Weights of a small mixture-of-experts language model, trained from scratch on English Wikipedia: 3 picks a token, 7854 steps.
Below are experts of layer 4 (counted from 0) of a mixture-of-experts language model. Rows are named router (the router's row for the expert), gate (a neuron's input weights, with its number), up (a neuron's input weights, with its number), down (a neuron's output weights, with its number) and show model dimensions 80-159. Each number is 128 + 24 x the weight over its row's rms, rounded and kept within 0 to 255.
After each expert's rows: a language model's description of what the expert responds to. This comes from a sample of Wikipedia text that the model never trained on.

# expert 60
router [ 79 152  99 121 161 118 101 146 150 138 112 112 180 117 158 158 175  86 127 142 127 132 155 101 122 141 149 118 138 118 168  96 145 141 100 124 115 121 122 107 133 136 114 126 143 147 107 140 111 161 135 123 134 120 128 151 121 109 154 137 110 122 156 132 171 159 129 158 134 128 147 128 107 151 119 132 146  95 150 161]
gate0 [126 114 116 129 101 139  98 132 112 103 142 127 140 133 136 120 114  89 129 169 104 118 138 170 116  85  89 121 120  91 101 102 139 109 103 157 121 136 160 141 154 163 134 122 143 140 131 144 163 133 114 124 182 124 116 153 128 151 130 101 143 102 139 144 143 157 135 135 141 135 156 127 115 105 100  94  99 127 107 107]
up0 [135 153 130 130 149 115 146 166 101 133 101 154  94 139  98 115 117 133 140  95 116 149 124 118 145 127 141 156 144 174 102 127 131 129 111 164 121 118 143 110 105 156 111 131  94 149 110 121  66 122 152 139  57 104 141 115 120 103 114 166  88 173 115 137 120 113 145 124  92 126 152 128 180 145 151 150 146 150 133 111]
down0 [ 97 180 152  97 137 111 117 130 110 105 136 126  91 144  95 121 127 142 142  95 150 125 102 135 100 105 152 145 111 202 117 142  91 109 138 109 167 125 124 133 113 126 152 154 164 100 157 117 120 139 105 100 122 106 135 122 149 114 171 114 146 143 172  79 164 125 102  86 110 123 117 101  94 121 137 163  93 130 138 111]
What it handles: Middle syllables like he, her, le, ar inside South Asian, Persian and other foreign names, such as Mug'he'lli, Marag'he'h.

# expert 63
router [132 129  85 110 152 122 119 112 123 163  91 134 149 127 134 148 120  97 137 142 103 139 149  97 127 107 119  98 180 139 114 144 136 134  96 116 157 125 119 106 112 135  89 145 154 144 143  85 143 129  74  60 121 114 140 118 127  93 174  98  84 120 157 129 153 151 127 163  74  95 134 103 130 166 148 106 160 130 150 116]
gate0 [141 148 111 117 147 132 136 110 115  92 112 154 138 119 109 124  89 138 139 111 111 113 152 151 111 114 110 140 130 121 151 122 174 116 124 127 106  97 134 105 134 119 158  83 150 157 157 124 155 136 113 112 141 175 122 158 162 136 165  90 119 127 107 107  88  93 103 142 110 149 135 148 120 142 142 132 122 138 204  82]
up0 [127 116 107 150 131 123 131 122 144 122 133 154 119 138 148 106 141 115 114 125 124 154 128 150 170 107  97 140 155 119  85 120 155 149  96 146 119 129 154 117 169  85 170 131 129 124 115 130 142 118 145 165 147 148 107 119 153 104 129 137 164 172 155 130 119 130 200 126 129 164 152 161  96 151 168 177 138 165 157 148]
down0 [ 88 111 159 112 118 128 116 144 111 129  80 103 144 102 109 124 104 121 159 141 111 129 111 143 122 129 111 125  97 122 126 121 161 158 121 113 125 128 143 101 127 110  80 138 128 120 126 145 103  93 107 117 161  96  99 155 161 131 111 134 152 154 114 123 180 105 116 104 137 151 159 163 108 157 129 113  94  58 118 140]
What it handles: Colon after "Authority" in species lists, plus words, commas and parentheses in taxonomic, birth and location details, e.g. "to Elizabeth".

# expert 38
router [167 146 110 127 105 132 127 158 129 166 105 145 152 114  84 172  95  96 134 141 107 131 114  95 147 112 107 161 183 179 164 125 142 116  83 102 139 102 118 125 131 121  86 163 151 164 154 124 110 129 111 120  97 115 122 133 103  99 180 108  97 126 176 114 164 118 133 178  97 112 136 105 105 146 128 118 188 108 143  97]
gate0 [156  89 137 118 157 123  95 152 156 126 109 114 166 132 144 111 113 147 108 176  91 115 136 158 160 104 147 102 129 177 128 158  98 102 116 136 193 152 104 142 126 120 121 135  82 152 122 167 110 108 107 132 122 150 150 132 146 119 131 143 147 119 114 148 133 130 136 115 145 125  95 162 111 107 107 139 109  93 160 155]
up0 [115 120 170 156 156 160 135 119 139 128 136 104 130 154 169 124 131 120 123  82 105 133  95 135 120  81 118 109 138 117 104 122 134 160 127 140 153 105 154 156 188  97  88 126 126 143  90 126 148 128 147 117 127 169 105  88 121 108 156 152 168  96 141 151 155 108 126 129 109 129  99 137 116 112 117 117 135 111 166 108]
down0 [140 146  96 145 113 130 109 113 136 134 125 133 128 133 176 140 111 137 117 100 173 132 133 151 125 110 151 147 153  94 116 129 117 170  94 114 133 153 122 152 118 130 145 150 149 185 140 116 146  88 127 125 173 144 117 152 128  85 148 109  84 171  99 152 109 132 122 159  97 111 118 121 137 117 126 104 119 128 127 155]
What it handles: Word-initial prefixes inter, trans, cor in technical or scientific prose, plus invisible characters after coordinates like 47°E / 33.8.

# expert 45
router [ 80 134 134 100 116 128 141 125 134 140 110 137 182 176 127 151 132 115 152 129  95 123 147 162 116 150 143 133 123 155 149 108 120  73 115 114 165 119 105  85 120 126 103 164 143 162 116 129 122  99 145 100 102 149 139 122 124  98 153  82  99 140 126 131 163 112 126  97 106  91 135 105 114 156 107 117 158 153 121 127]
gate4 [132 173  97 114 126 137 121 128 102 118 119 149 144 157 143 146 125 128 121  91 114 102 124  97 114 100 144 137 149 112 130 122  85 155 127 154 116 167  93 121 108 125  89  96 117 161  61 114 117 160 183 119 137 133 150 104 111 100 174 157  91 101  98 135 174 135 127 116 133 152 170 153 137 104  87 107 124 153 156 179]
up4 [129 126 132 135 129 137  92 103 123 145 120 150 139 146 145 114  73 133 126  93 131 131 146 143 136 167 142 128 118 116 159 127 135 153 113  95 114 127 174 136 126 147 136 151 165 145 111 125 151  90 146 155 165 119 141  87 123 137 170 125 154 100 111 138 124  97 113 104  83  90 125 131 114 137 117 148 124 153 144 104]
down4 [ 98  69 139 126 116 138 179 172 147 149 107 124 117 114 151 102  90 105 102 115 113 142 100 135 129 142 138 133 101 165 134 141 122 152 163 151 163 121 108 132 127 129 154 116 146 105 153 137  98 125 149 127  97 137 146 158 137 101 148 135 160 110 149 117 154 136 126 134 166 136  77 149 131 159 136 184 165 154 151 117]
What it handles: Music and performance words in album, song and credit texts: album, single, song, guitar, tr-ump-et, master-ing, vocals, titles.

# expert 52
router [141 137  92 107 136 121 134  94 115 178 108 129 156 139 124 165  97 113 143 132 106 115 145 130 114 130 103 128 179 160 120 117 157  93  87 101 139 109 130  96 124 133 110 109 155 151 176  83 133 128  94 106 145 145 121 154 146  97 162 118 100 118 148 145 146 154 117 174 101 109 105  75  91 156 165 127 150 147 145 117]
gate0 [101 115 116 176 109 133 134  99 117 123 134 115 113 139 116 167 158  78 159 133 116  89 162 123 130 128 145 148 115 171 145 102 129 119 129  93 107 142 119 110 115 122 116 151 156 152 169  94 168 126 143 167 104 104 147 156 158 129 142 129  87 109 108 152 118 129 132  87 115 140 142  86 130 171 119 113 151 118  85 165]
up0 [154 147 140 149 133 158 153 160 124 142 123 147 154 105 138 107 180 111 116 128 133 129 164 108  89 105  88 147 152 155 130 134 110 160  92 134  84 109 132  76 133 158 104 158 138 127 149 116 155 150 134 141 152 142 124 112 141 105 141 120 120 122 151 159 127 144  97  87 122 132 160  70 180 139 116 130 137 119 111 136]
down0 [133 161 119 142 160 167 109 129 142 140 108 134 144 116 101 146 163 157 132 107 113 142 105  93 105 129 128 185 164 160 102 113 119 126 111 147 138  98 121  76 131 142 125 141 113 120 124 109 130 101 161 118  83 110 115  99 101 125 123 128 143 160 170 189 121 145 119 176 111 120 111 115 107 159 125 145 152 132  86 134]
What it handles: Single capital letters and word starts in names and lists, invisible marks by coordinates, and digits, such as Area code numbers, L in Ladders.

# expert 44
router [103 128  59 108 134 133 112  98 121 175  89 147 149 134 125 137 121  87 158 148  90 109 124 133 115 128 109 136 146 158 146 139 149 105  90 107 153 116 124  90 144 157 114 109 170 158 151  93 107 141  96  71 109 125 126 126 140  87 155 109 119 137 150 141 134 147 101 156  91  91 138  88 116 153 155 145 147 136 154 117]
gate0 [137 124 157 144 123 174 158 142 126 141 134 116 151  84 155 123 127 169 122  96 100 103 115 103 135 143 110 146 123 165 120 163 155 145 113 127 133 144  89  99 151 130 111 138 127 165 123 136 155 156 109 145 106 135 160 119 101 121 139 115 115 111 125 102  89 129 113 114 103 121 110 117  86  76 139 171 114 141 133  50]
up0 [101 135 121 162  99  97 145 110 113 145 109 160  92 125  94 160 121 138 138 161 111 113 127 147 130  96  82 102 184 133 119 118  98 105 101 142 189 151 160 138  98 108 103 121 140 115  96 131 102 106  69 130 126 167 134 138 119 141 128 161 130 134 184 146 123  89 153 115 164 125  99 100 126 174 126 154 129 116 131 127]
down0 [141 102 124 142 131 103 109 118 133 121  85 118  99  74 125 129 151 115  98 160 130 150 131 204  91 191 104  98  95 156 117 118 143  93 154 151 102 135 176 129 136 139  77 136 119 138 120 125 107 169 134 117 126 110 131 149 109  87 127 125  61 156 119 104 122 149 147 132 167 136 100 114 161 121 104 150 123 159 136 139]
What it handles: Place-name beginnings and location words after the, in or a comma, such as North, Van in Vanuatu or Van Wyck, San Pedro, nearby.

# expert 34
router [129 118 116  83 110  89 125 133 144 156 126 114 135 119 151 140 118  82 157 136  89 136 139 130 146 107 101 140 142 139 117 150 135 133  98  91 120 161 126 102 129 132 168 110 151 203 117 158 114 138 107 128 136 126 102  97 138 106 130 134 105 112 132 163 128 111 126 155  98 103 135 113 107 192 118 121 140 124 125 143]
gate0 [133 127 141 160 124 124 126 171 138 121 161  83 147 126 181 153 123 131 172 141 120 133 128 148 138 124 127 135 146 105 163  96 158 111 120 122 104 130 133 155 154 119 168 109 132 177 116 138 118 118 154 108 110 104 107 101 130 100 130 126 127 131  95 120 103 102 116 158 141 129 145 153 127 171 108 141 150 118 173 142]
up0 [150 158 101 158 145 133 141 168 139 115 136  53 119 118 143 181 131 153 148 131  97  92 118 155  99 119 158 141 150 138 138 132 160 156  86 130 110 119 130 146 138 144 149 121 129 159 135 141 125 119 145 122 114  84  99 108 101 152 145 133 113 177 103 130 130 138 122 174 111  97 134 139 143 154  90 138 113 120 164 134]
down0 [145 102 121 183  98 161 146 139  79 125 111  81 142 109 139 182 166 140  85 126  80 109 121 160 127  96 137 131 112 119 157 148 121 125  78 120 136 151 141 125 166 132 145 138  94 148 160 100 160  81 112 142 135 115 133 134 118 147 126 127 150 151 112 128  99  98 112 104 142 157 177 136 165 113  90 154  95 100 110 120]
What it handles: Pronouns and clause-linking words opening clauses, such as there after While or If, it, which, where, they.

# expert 8
router [154 156 130 135 145 142 140 125 123 124 110 164 166 164 110 193 135 118 166 149  58 112 147  98 130  97 102 110 196 176 129 105 165 106 110 100 137 110 144 104 113 121 104 106 127 151 177 101 156 128 128 115 145 102 154 112 130 117 139 105  94 119 130 111 119 112 137 148  94 119 144 113 121 136 138 147 139 109 132 140]
gate4 [ 92 118 148 112 140 118 128  91 155 139  85 139 153 117 138 106 146 109 144  99 111 155 156 188 110 102 127 124 113 146 141 129  95 134 134 150 110  97 102 153 130 106 159 136 173 109 123 146 128 135 122 155 154 152 144 133 117 128 130 109 106 152 103 121 116  80 104 152 134 142 150 129 111 124 153 123 178 135 115 143]
up4 [154 141 144 171 140 101 146 146  92 187 136 108 115 135  95 157  89 143 140 134 154 131 135  83 156 179 133 152 126  93 119 146 157 161 109 110 116 158 150  97 126 135  97 126 116 148 129 132 134 135 154 127 106 131  96 131 126 105 130 151 146 130 136 125 143 152 109 137  91 119 111 139 162 109 110 122 113 128 188 118]
down4 [140 133 185  92 135 109 108 126 139 179 143 120 164 118 123 154 146 127 129 131 150 166 149 164  79 167 180 115 102 132  89 146 125 133  93  90 114 111 126 131 106 133 142 110 162 130  98 104  94 110 103 143 136  92 139 138 137 117 161 136 157  99 118 105 140 134 128 131 121 127 155 114 133 134 126 178  98  98 145 156]
What it handles: Spaces, en dashes, minus and plus signs just before a digit in sports scores and statistic tables, such as 3 – 0 and 4–6.

# expert 0
router [115 133 123 113  91 126 117 126 158 146 127 119 181 157 118 145 133 107 141 150 130 101 126 109 156 136 148 125 167 150 131 132 184  74 127  81 144  91 149  91 122 109 107 111 165 153 146 129 142 129  97 125 126 111 130 123 153 124 157 124 113 158 154 130 162 146 101 166  86 126 144  49  95 171 160 122 129 133 175 145]
gate4 [186 158 174 124 136 167 162 153  92  69 161 125 144 134 118 146 185 108 132 163 111 126 105 153 124 146 132  92 164 162 137  84 144 118 129  95 130 137 128 157 118 136 103 144 132 157  89 157  96 127 132 142 157 143 130 115 142 180 112  99  71 119 128 181 147 133 138 127 106 107 140  91 144 148  79 116 100 121  97  89]
up4 [105 152 158  97 135 116 115 128 128 148 133  66 108 119 118 111  83 102 200 149 125 131 109  93 141 108 154 158 152 110 132 144 126  99  99 136 126 108  79  80 158 156 137 164  96  97 120 150 131  92 139 142 109 101 113 114 125 135 173 145 151 150 132  71 146 150 128 192 155 212 102 154 103 133 142  95 133 115 114 165]
down4 [ 90 162  83 130 123 137 153  94 176 152 111 110 157 103 106  75 102 119 120 150 134 132  94 116  86 166 155 139 154 118 132 129  90 119 123 140 179 148 165 166 150 140 139 162 117 133  89 139 147 161  99 126 145 104 121 115 164 137  85 161 126 120 136 142 110  83  88 169 122 162 125 147 130 169 106 118  98 155 149 153]
What it handles: Pipe and semicolon separators between cells in wiki tables, especially after numbers, in schedules, stats and election results.

# expert 54
router [140 128 110  98 152 118 121 110 125 162 115 133 175 150 150 174 119  66 158 134  87 113 139 100  82 142 111 105 149 158 139 142 163  99 110  94 136 116 103  90 135 147 125 146 152 160 158  96 143 129 104  91 136 147 134 129 133 103 168 128 111 120 163 125 154 125 118 156 101 107 106 103 115 170 170 127 160 136 147 115]
gate0 [102 110 141 157 153 135 119 128 116 127 184 131 131 149 157 170 104 110 136 140 140 139 177 112 124 158 108 113 146 123 120 108 138 155 150  92 103 114 105 112 133 109 155 130 115 113 135 116 119 146 117 134  85 115 107 110 169  96 116 134 113  73 106 114 117 149  86 121 113 167 187 131 111 157 125 169  99 112 147 121]
up0 [106 129 161 150 126  98 137 129 146 113 106 133 114  96 149  82 138 130 117 109  97 109 120 124 117 123 164 141 141 159 152 144 138 139 143 127 111 110 112 122 157 161 107  51 124 131 123  88 143 143 102 144 178  72  99 145 102 107 171 112 100 163 135 106 121 119 117 116 121 102 135 120 148 126 158 176 136 131 100 135]
down0 [125  96  99 105 158 137  90 126  88 171 129 135 178 131 161 133 125 114 110 121  84 130 131 160 154 135 127 154 117 135 110 131 183  85  91 128 119  85 126 103 145  85 156 106 156 116 138 112 132 161 151 124 163 135 158 138 112 151 115 101 172 113 128 109 116 151 157  98  87 128 126 139 121 117 133 146 138  81 117 159]
What it handles: Unit words after numbers such as sq 'mi', km, MP, empty dash cells in tables, and year pieces like 181.

# expert 25
router [104 156 124  88 148 168 138  94 141 150 143 147 144 139 171 162  96 115 157 138 121 116 155 141 121 133 130 104 176 117 110 137 142 116 100 122 132 110 131 113 140 150 111 130 161 174 145 139 154 144 129  96 105 171 146 127 144 122 176 131  86 154 162 128 122  83  74 140  79 154 138 125  80 152 154 125 147 167 114 126]
gate0 [132 145 121 122  97  74 118 201 143 109  98 175 112 145 131 134 139 109 105 173 143 155 101 150 148 103  94 106 140 108 152 159 143 116 136 137 163 120 132 147 118 121  98 138 139 129 140 111 143 152 194 118 144 171 104 118 105 117 104  98 117 148  95 126 141  99 128 128 131  75 121 146 122 189 132 175 130 188 134 161]
up0 [125 150 146 150  95 161 152 160 119 124 127 159 132  87 140 147  79 111 129 123  89 146 122 139  74 136 119 139 106 110 134 118 153 125 106 136 154 132 122 139 121 128 116 106 163 135 133 147 135 116 115 134 116 174 128 111 119 118 115 100 134 161 130  89 136 122 105 145 112 155  92 138 112 116 107 117 138 176 131 158]
down0 [108 115 136 100 129 161 137 164 131 103 111 126 155 138 163 111 118 107 142 113 127 122 118 126 135  91 144 172 144 104 128 138 145 168 108 112 152  76 111 110 172 140 110 123 104 112 163 131 114  59 132 132 134 129 148 141 134  99 109 107 142  86 161 131  98 114 155  92 159 150 120 151 115 143  81 134 132 171 123  38]
What it handles: Middle or final pieces inside proper nouns and technical words, such as "or" in Panorama, "ot" in Robotics, "er" in Super, "ual".

# expert 32
router [117 123 100  97 149 107 123 143 139 165 110 147 138 146 118 153 108  94 168 135 108 146 146 127 128 120 107 123 167 168 157 113 153 133 109 112 149 113 112 106 109 122 112 113 159 176 142  89 129 143  84 108 120 138 157 135 132  91 166  91 102 122 159 124 160 156 119 168  91  92 117  88  91 168 130 133 152 146 126 123]
gate0 [159  99 118 126 130 144 110 114 147 145 112 142 115 136 134 139 139 114 128 115 127 120 168 158 147 132 117  98 159 110 149 136 146 135 127 137 142 148 140 120 100  88 154 115 139 117 130 110 126  93 184 142 104 156 129 132 147  92 138 131 127 119 144 159 132 122 120 108 130 141 138 134 109 146 106 134  80 157  95 132]
up0 [131 180 176 146 120 122 137 108 115 175 116  99 127 109 146 143 127 101 129  76 114 143  88 146  73 139  93 154 133 135 145  92 117 145 101 131 116  69 118 126 125 103 135 138  87 153 138 117  99 161 149  96 119 123 140 157 131 145 163 164 140 132 103  92  86 126 131 133 105 117 122 133 109 133 117  97 150 108 157  85]
down0 [113 108 115  86 120 139  91 140 120 106 122 124 133 106 151 135  81 120 137 126 127 136 130 153 124 109 102 119 147 111 138  98 144 105 122 172 167 130 149 118  99 127 160 115 118 101 152 121 138 144 149 113  91 152 128 125 122  89  99 146 132 152 108 129 103 131 107 119 155 143 160 144 164 135 101 150 156 108 122 114]
What it handles: Pieces inside table cells and statistics, such as decimal points in 2.2, units like mi and km, and initial capitals like J and N.

# expert 15
router [146 149 125  96 130 137 108 111 113 150 134 131 162 133 145 149 110  84 165 147 121 134 106 140 117  95 108 113 139 159 161 134 177 124  73 126 146 120 128  57 124 133 130 132 176 165 119 122 120 136 134 124 136 110 105 147 154 113 176 128 119 131 135 139 148 145 130 126  63  96 128  79 106 177 130 136 150 123 147 139]
gate0 [124 135  96 136 135 123 156 166 100 130 139 109 120 124 153 142 135 132 178 116 149 132 155 145 135 159 118  91 111 109  90 118 108  89 130 146 170  94 173 196 142 141 130 122  98  91 113  84 120 137 133 121 150 137 129  73 156 123  90 156 141 138 140 117 169 159 112 156 129 137 135 152 135 146 113 126 137 143 121  90]
up0 [100 120 119 142 152 136 152  71 164 128 103 114 136 104 161 134 104 112 126 141 117  98 138 115 102 124 126 128 107 140 159 137 162 138 140 124 148 138  91  74 110 127 163 147 123 121 119 140 131  92 123 127 157 119 149 138 143 176 152 109 120 134 144 158  49  81 120 122 101 104  94 138 131 105 158 113 162 114  85 159]
down0 [131 158 144 136 117 103 100 119 145 145 129 114  79 137 128 171 161 145 143 169  78 145 114 172 158 109  98 114 151 115 129 138 122 108 131  88 139  87 113 128 113 138  93 161 132 135 136 132  73 153 146 165 169 107  93  96 135 136 141 113 132 145 122 154 134 122 108 125 116 170 145 150 126 136 130 100 111 166 101 169]
What it handles: Commas, and, but, while, although joining clauses or list items, including "In mathematics," openings and "),", "\",".

# expert 37
router [134  91 125  89 119 118 144 157 133 164 128 140 143 136 157 185 107  96 165 114  88 130 137 150  74 126 106 145 177 153 143 136  94 128  90  95  78 118 170 133 125 150 105  99 158 138  90  80 158 132 149  92  93 128 121 108 127 155 166 134 116  99 154 159 159 135 106 110 120 111 133 111  88 171 134 121 130  78 142 126]
gate0 [167 140 192 148 155 103 136 107  87 178 128 134 125 120 111 116 134 125 120 116 117 140 123 144 120 131 178 120 149 137 125 116 155 124 153 135  92 118 129 162 137 109 116  82 127 149 115 161 142 154 151 106  88 155 177 122 157 105 112  78 119 143 131 143 147 146 113 144 144 128 121 166  94 124 128 147 155 113 118 135]
up0 [185 168  49 111 113 145 158 144 144 123  84 138 147  91 153 152 136 126 149 135 160  96 130  80 135 121 123 109 110 135 174 137 145 149  82 152 149 119  94 102 130 180 145 178 147  84 116 113  98 138 111 130 158 120  84 155  95 153 150 162 127 114 137 141 173  93 127 130  95 144 156 113  93 117 133  88 102 132 100 149]
down0 [181 112 118 135 103 154 131 193 163 118 162  67 112 148 123  95 154 146 168 124 141  99 164  82 110 164 121 130 102 108 128 131 128 134 133  96 139 122 156 102 182 141 110 143 125 121 125 153 131 169 136 144 173 103 139  78 159 122 105  80 161 101 101 131 100 104 147  81 162 168 170 135 167 135 109 192 149  82 153 146]
What it handles: Middle syllables inside long Latin-derived words, such as "ip" in interdisciplinary, "ount" in encounters, "ensus", "ial", "ual".

# expert 57
router [121 107  82  89 127 105 117 126 130 163 109 127 144 155 129 150  94  94 149 125  88 111 132 142 108 104 126 143 169 158 134 117 148  89  90 109 139 133 111  98 129 148  90 119 162 151 168  96 128 149 105 118 123 130 155 163 145 106 156  95 112  99 158 133 171 120 118 137  95 109 125  94 105 161 158 133 170 142 155 147]
gate0 [115 165 150 149 112 111 156 157 101 135 116 135 150 126 121  98 139  99 121 116  88 151 124 121 118 120 124 134 113 108 176 132 127 146 113 143 164 152 154 115 164 101 149 139 174 134 181 113 140 138 128 126  75 119 155 154 140 151  96 149  99 143  86 141 183 106  94  94 158 127 135 100 118 116 136 131 104 146 151 185]
up0 [145  80 131  71 130 157 101 101 137 113 141 136 152 127 123 121 121 136 169 122 146 124 144 133 115  95 142  91 149 156 138 108 109 134 117 149 134  93  94 131 122 161  88 122 138 148  98 130 139 147 122 146 159  89 141 125 123  98 131 105 115 135 144 111  69  89 146 155 123 138 110 149 173 190 116 142 157 122  90  91]
down0 [152 104 146  96 120 148 165 150  98  73 142  98 189 112 165 138 117 130 162 110 135 114 121 138 111 115  82 142  69 131 124 158 114 135 107 117 145 137 115 145 132 141 140 153  87  99 127 123 130 141 132 149 127 126  67 126 152 100 116  96 123 154 121 113 138 173 127 168 112 157 109 131 157 112 156  78 118 108 122 139]
What it handles: Token right after of, for, on, at: articles the and a, capitalized name starts, months, numbers, e.g. "on Season", "for a".

# expert 18
router [139 114  88  91 133 145 109 111 116 164 103 140 159 127 121 153 151  87 155 144 103 145 138 113 113 139  84 132 163 153 114 126 161 120  97 107 144 113 132  97 113 109 122 117 156 183 162 119 139 133 100  95 121 126 142 140 150  86 166 106 117 141 145 108 163 101 129 155  99 106 114  81  91 149 190 122 184 143 150 127]
gate0 [ 88 142 111 120 138 127  90  80 134 101 144 103 142 106 135 119 170  99 112 121 112 120 128 134 113 122 113 121 111 134 112 126 135 141  98 133  63  95  90  99 124  89 124 132 151 177 116 111 147 155 155 116 108 109 132 183 119 142  96 138  98  83 147 137 153 160 118 144 125 112 100 142 105 129 120 131 109 136 112 135]
up0 [132 160 122 107 131 112 155  96 135 139 157 115 127  81 102 170 114 149 103 145 122 151 120  96 132 164 126 199 163 145 154 117 140 113  88 132 180 152 151 133 144 121 131 149 119  99 111 142 121  88 111 155 178 140  55 138 157 143 114 149 114 143 119 162 150 156 108  70 132 127 120 154 156 124  83 161 109 132 138 123]
down0 [ 69 162  96 152  77 125 131 162 156 128 119 125 143 116 128 144 131 115 109 135 122 139 132 131  93 153 115 144 120 100 143 121 145 133 132 152 129 120 172 151 154 134 133 115 122 150 119 128 117 134 139 108 108 107 120 101  72  91 138 114 102 141 111 138 136 145 112 129 154 108 106 132 114 125 132 116 125 154 132 104]
What it handles: Standalone two-digit numbers like 27, 28, 29 in dates, money and law numbers; also given names and titles like Mr, Tom, Mike.

# expert 19
router [122 120 136 106 124 137 110 130 111 154 134 115 143 120 126 173 126  59 138 133 125 142 164 161 142 144 142 137 147 156 106 138 127 149  59 110 143 141 130 109 115 121 107 138 176 158 111 130  96 132 126 136 133 116 128 112 148 109 173 106 115 141 160 136 134 147 121 132  75  95 120  61 110 184 113 163 182  98 124 103]
gate0 [122 115 130 123 123 138 113 127 100  63 163 100 168 125 101 117  92 128 141 129 104 110 136 131 127 136 144 146 116 152 127 131  98 127 158  57 115 128  92 126  86  77 102 146 117 130 130 117 149 140 100 132 122 165 123 121 146 110  83 131 144 104 144 124 128  85 146 149 170 114 136 135 121  79 140 152 107 122 116 125]
up0 [114 110 127 118 143 137 107 121 123  62 146 119 150  73 127 103  49 100 148  85 126 154 126 132 127 138 127 171 119 168 156 117  64 150 136  97 167 137 147 125 116  95 116 137 101  90 104 129 175 160 114 112 185 157 120 133 118 137 104 118 106 145 149 120  65 118 111 131 156 106 165 130 111 127 133 131 108 131 132 159]
down0 [127 125 126 126  92 119 136 104 131 126 127 121 119 112  92  97 156 147 105 116 106 152 144 100 116 118 149 129 152 174 144 118 105 126  95 111 111 149 151 163 124 118 123 117 126 115 151 157 134 128  98 131 126 121 119 110 170  96 139 133 149  95  91 107 102 144 123  96 152 153 137 168 165 128 128 141 141 144 112 138]
What it handles: Main finite verbs and auxiliaries right after a subject such as it, there, which, such as was, is, has, were, became.

# expert 24
router [133 142 103 111 139 142 112 103 109 147 129 131 156 131 138 155 119 106 166 127  89 168 155 109 141 104  99 116 171 174 132 128 151 101 104  95 142 101 113 106 104 125 112 103 151 154 138  89 138 126 100 100 156 126 119 139 139  92 171  74  99 133 161 125 137 116 130 162 108  92 125  87 111 159 172 145 170 156 146 113]
gate0 [ 88 152 118 110 106 132 126 148 184 164  96  74 163 109  98 141  73 109 116 104 123 150 138 148 159 129 101  73 150 100 119 175  87 108 132 117  96 141 103 171 112 157 152 156 116 107  92 157 138 153 123 133 126 135 120  92 172  99 143 135 129 109 113 103 123 112 101 114 106 122 161 140 132 167  83 117 111 112 126 114]
up0 [140 138  70 186 169 124 115  90 110 144 150 141 182 159  83 146 100 147 146 129 146 167 151  76 111 164 136  92 119 126 140 121  94 100 132 123 111 114 149 155 109 157 118  93  98 136 119 130 121 134  80 126 139 125 140 152 114 113 126  86  82 174 126 125 126 143 196 157  97 137 138 109 162 131 134 165 134 146 155 126]
down0 [104 116  83  96  79  85 134 131 109 116 118 102 109 163 145  97 133 111 110 107 163 136 119 167 107 202 159 131 131 156 110 173 109 107 161 152 113 119 130 151 113 133 128  96 102 170 122 110 118 120 112 133 111 134 147 130 114 134 121 115 118 159 101 139 109 168 142 155 152  92 107 117  99 126 156 153 102  97 112 150]
What it handles: Zero groups and round hundreds after commas or dollar signs, such as 200,'000', 500, 100, in sales, prizes and budgets.

# expert 33
router [143 116 121 105 127 110 142  94 143 154 119 165 144 144 124 155 122 104 173 140  97 132 112 138 105 114 105  77 138 154 131 142 156 106 102  86 107 107 123  99 129 152  99 116 175 171 141 129 135 149 102 116 116 127 118 139 116 109 112 108 103 121 159 128 151 151  95 129 114 112 123  97  96 159 148 156 142 137 132  99]
gate0 [115 166 178 101 100 123 150 131 131 144 146 126 146 132 130 142 131 126 139 128 128  65 151 131 118 110 130 113  94  99 145 101  92 170  90  96  61 139 144 136 144 124 115 130 134  88 139 123 151 121 141 127 148 112 110 136  91 174 114 136 133  69 162 133 158  95  98 110  96 104 176 141 119 105 132 120 168 102 134 116]
up0 [ 90 140 138  87 120 123 156 111 108 120 155 157 152  90 192 101 118 149 118 116 110  98 137 157  89  86 144  92 120 128 152 107  82 120 103 112 129 139 144 136 153 130 161 158 105 130 142 150 128  84 166 106 135 126 136 123 141 146 104  94 131  90 153 129  98 110 121 125 100 158  88 115 120 154 138 132 127 101 128 134]
down0 [145  93 123 127 110 118 108 148 130  84 146 161 113 127 148 109 111 131 135 134 112 122 144 136 157 142 111 100 128  97 108 154 126 146 124 107 134 126  92 145 137 125 151  92 117 102 112 121 140 145 120 114 145  99 135 165 132 106 117 151 167  64 183 107 109 153 107 100 164 130 131  96 123 102 138  94 140 108 126 108]
What it handles: Byte pieces of Japanese, Thai and other non-Latin scripts, year prefixes like 199, 200, 201, and digit groups after commas.

# expert 23
router [142 145 108 123 125 118 139 156 111 145 131 171 160 156 141 160 135  90 163 146  78 142 161 120 118  84 101 107 199 187 124 140 132 126 132  72 145 119 129  95  84 132 126 118 162 152 167 114 134 127 119 112 119 108 136 138 141 126 124 124  79 145 120 123 138 132 117 174 104 101 135 105 126 155 126 148 130 112 125 138]
gate0 [117 116 139 163 115 145 128 128 116 180 168 108 150 113 153 127 110 137 137 134 134 162  66 121 114 118 110 161 153 114 129  96 112 156 148 117  95 117 113 119 131 164 132 155 128 137 140 146 151  74  96 122 165 150 159 118 126 176  96  97 112 159 163  92 147 160 136 108 124 149 135 120 144  95 135 127 124 130  76 136]
up0 [117 127 139 129 118 126 103 131 108 116 124 124 187 108 131  95 149 130 134 115 162 162  98 143 126 131 119 120 115 120 122 111 166 145  86 121  81  98 128  93 130 133 136 132 195 132 141 144 181 114 102 126 147 180 144 136 113 143 125 108 122 132 150 114 130 182 111 124 106 153 149 121 163  76 164 147 144 111 100 129]
down0 [117 100 167 163 131 144 102 119 113 133 119 130 160 145 132 113 118 149 134 155 106 159 102 109 120 120 121  99 114 119 135 147 116 140 111 153  99 121 155 183 153 182 130 139 151 117 111 136 167 150 157 107 115 159 128 149 132 128 134 108 160 103 146 164 145 161 143 112 125 123 161 149  84 142  96 118 123 122  80 101]
What it handles: En dashes in year ranges such as 1986–87 and 1938–39, plus bare spaces, minus signs and brackets in tables.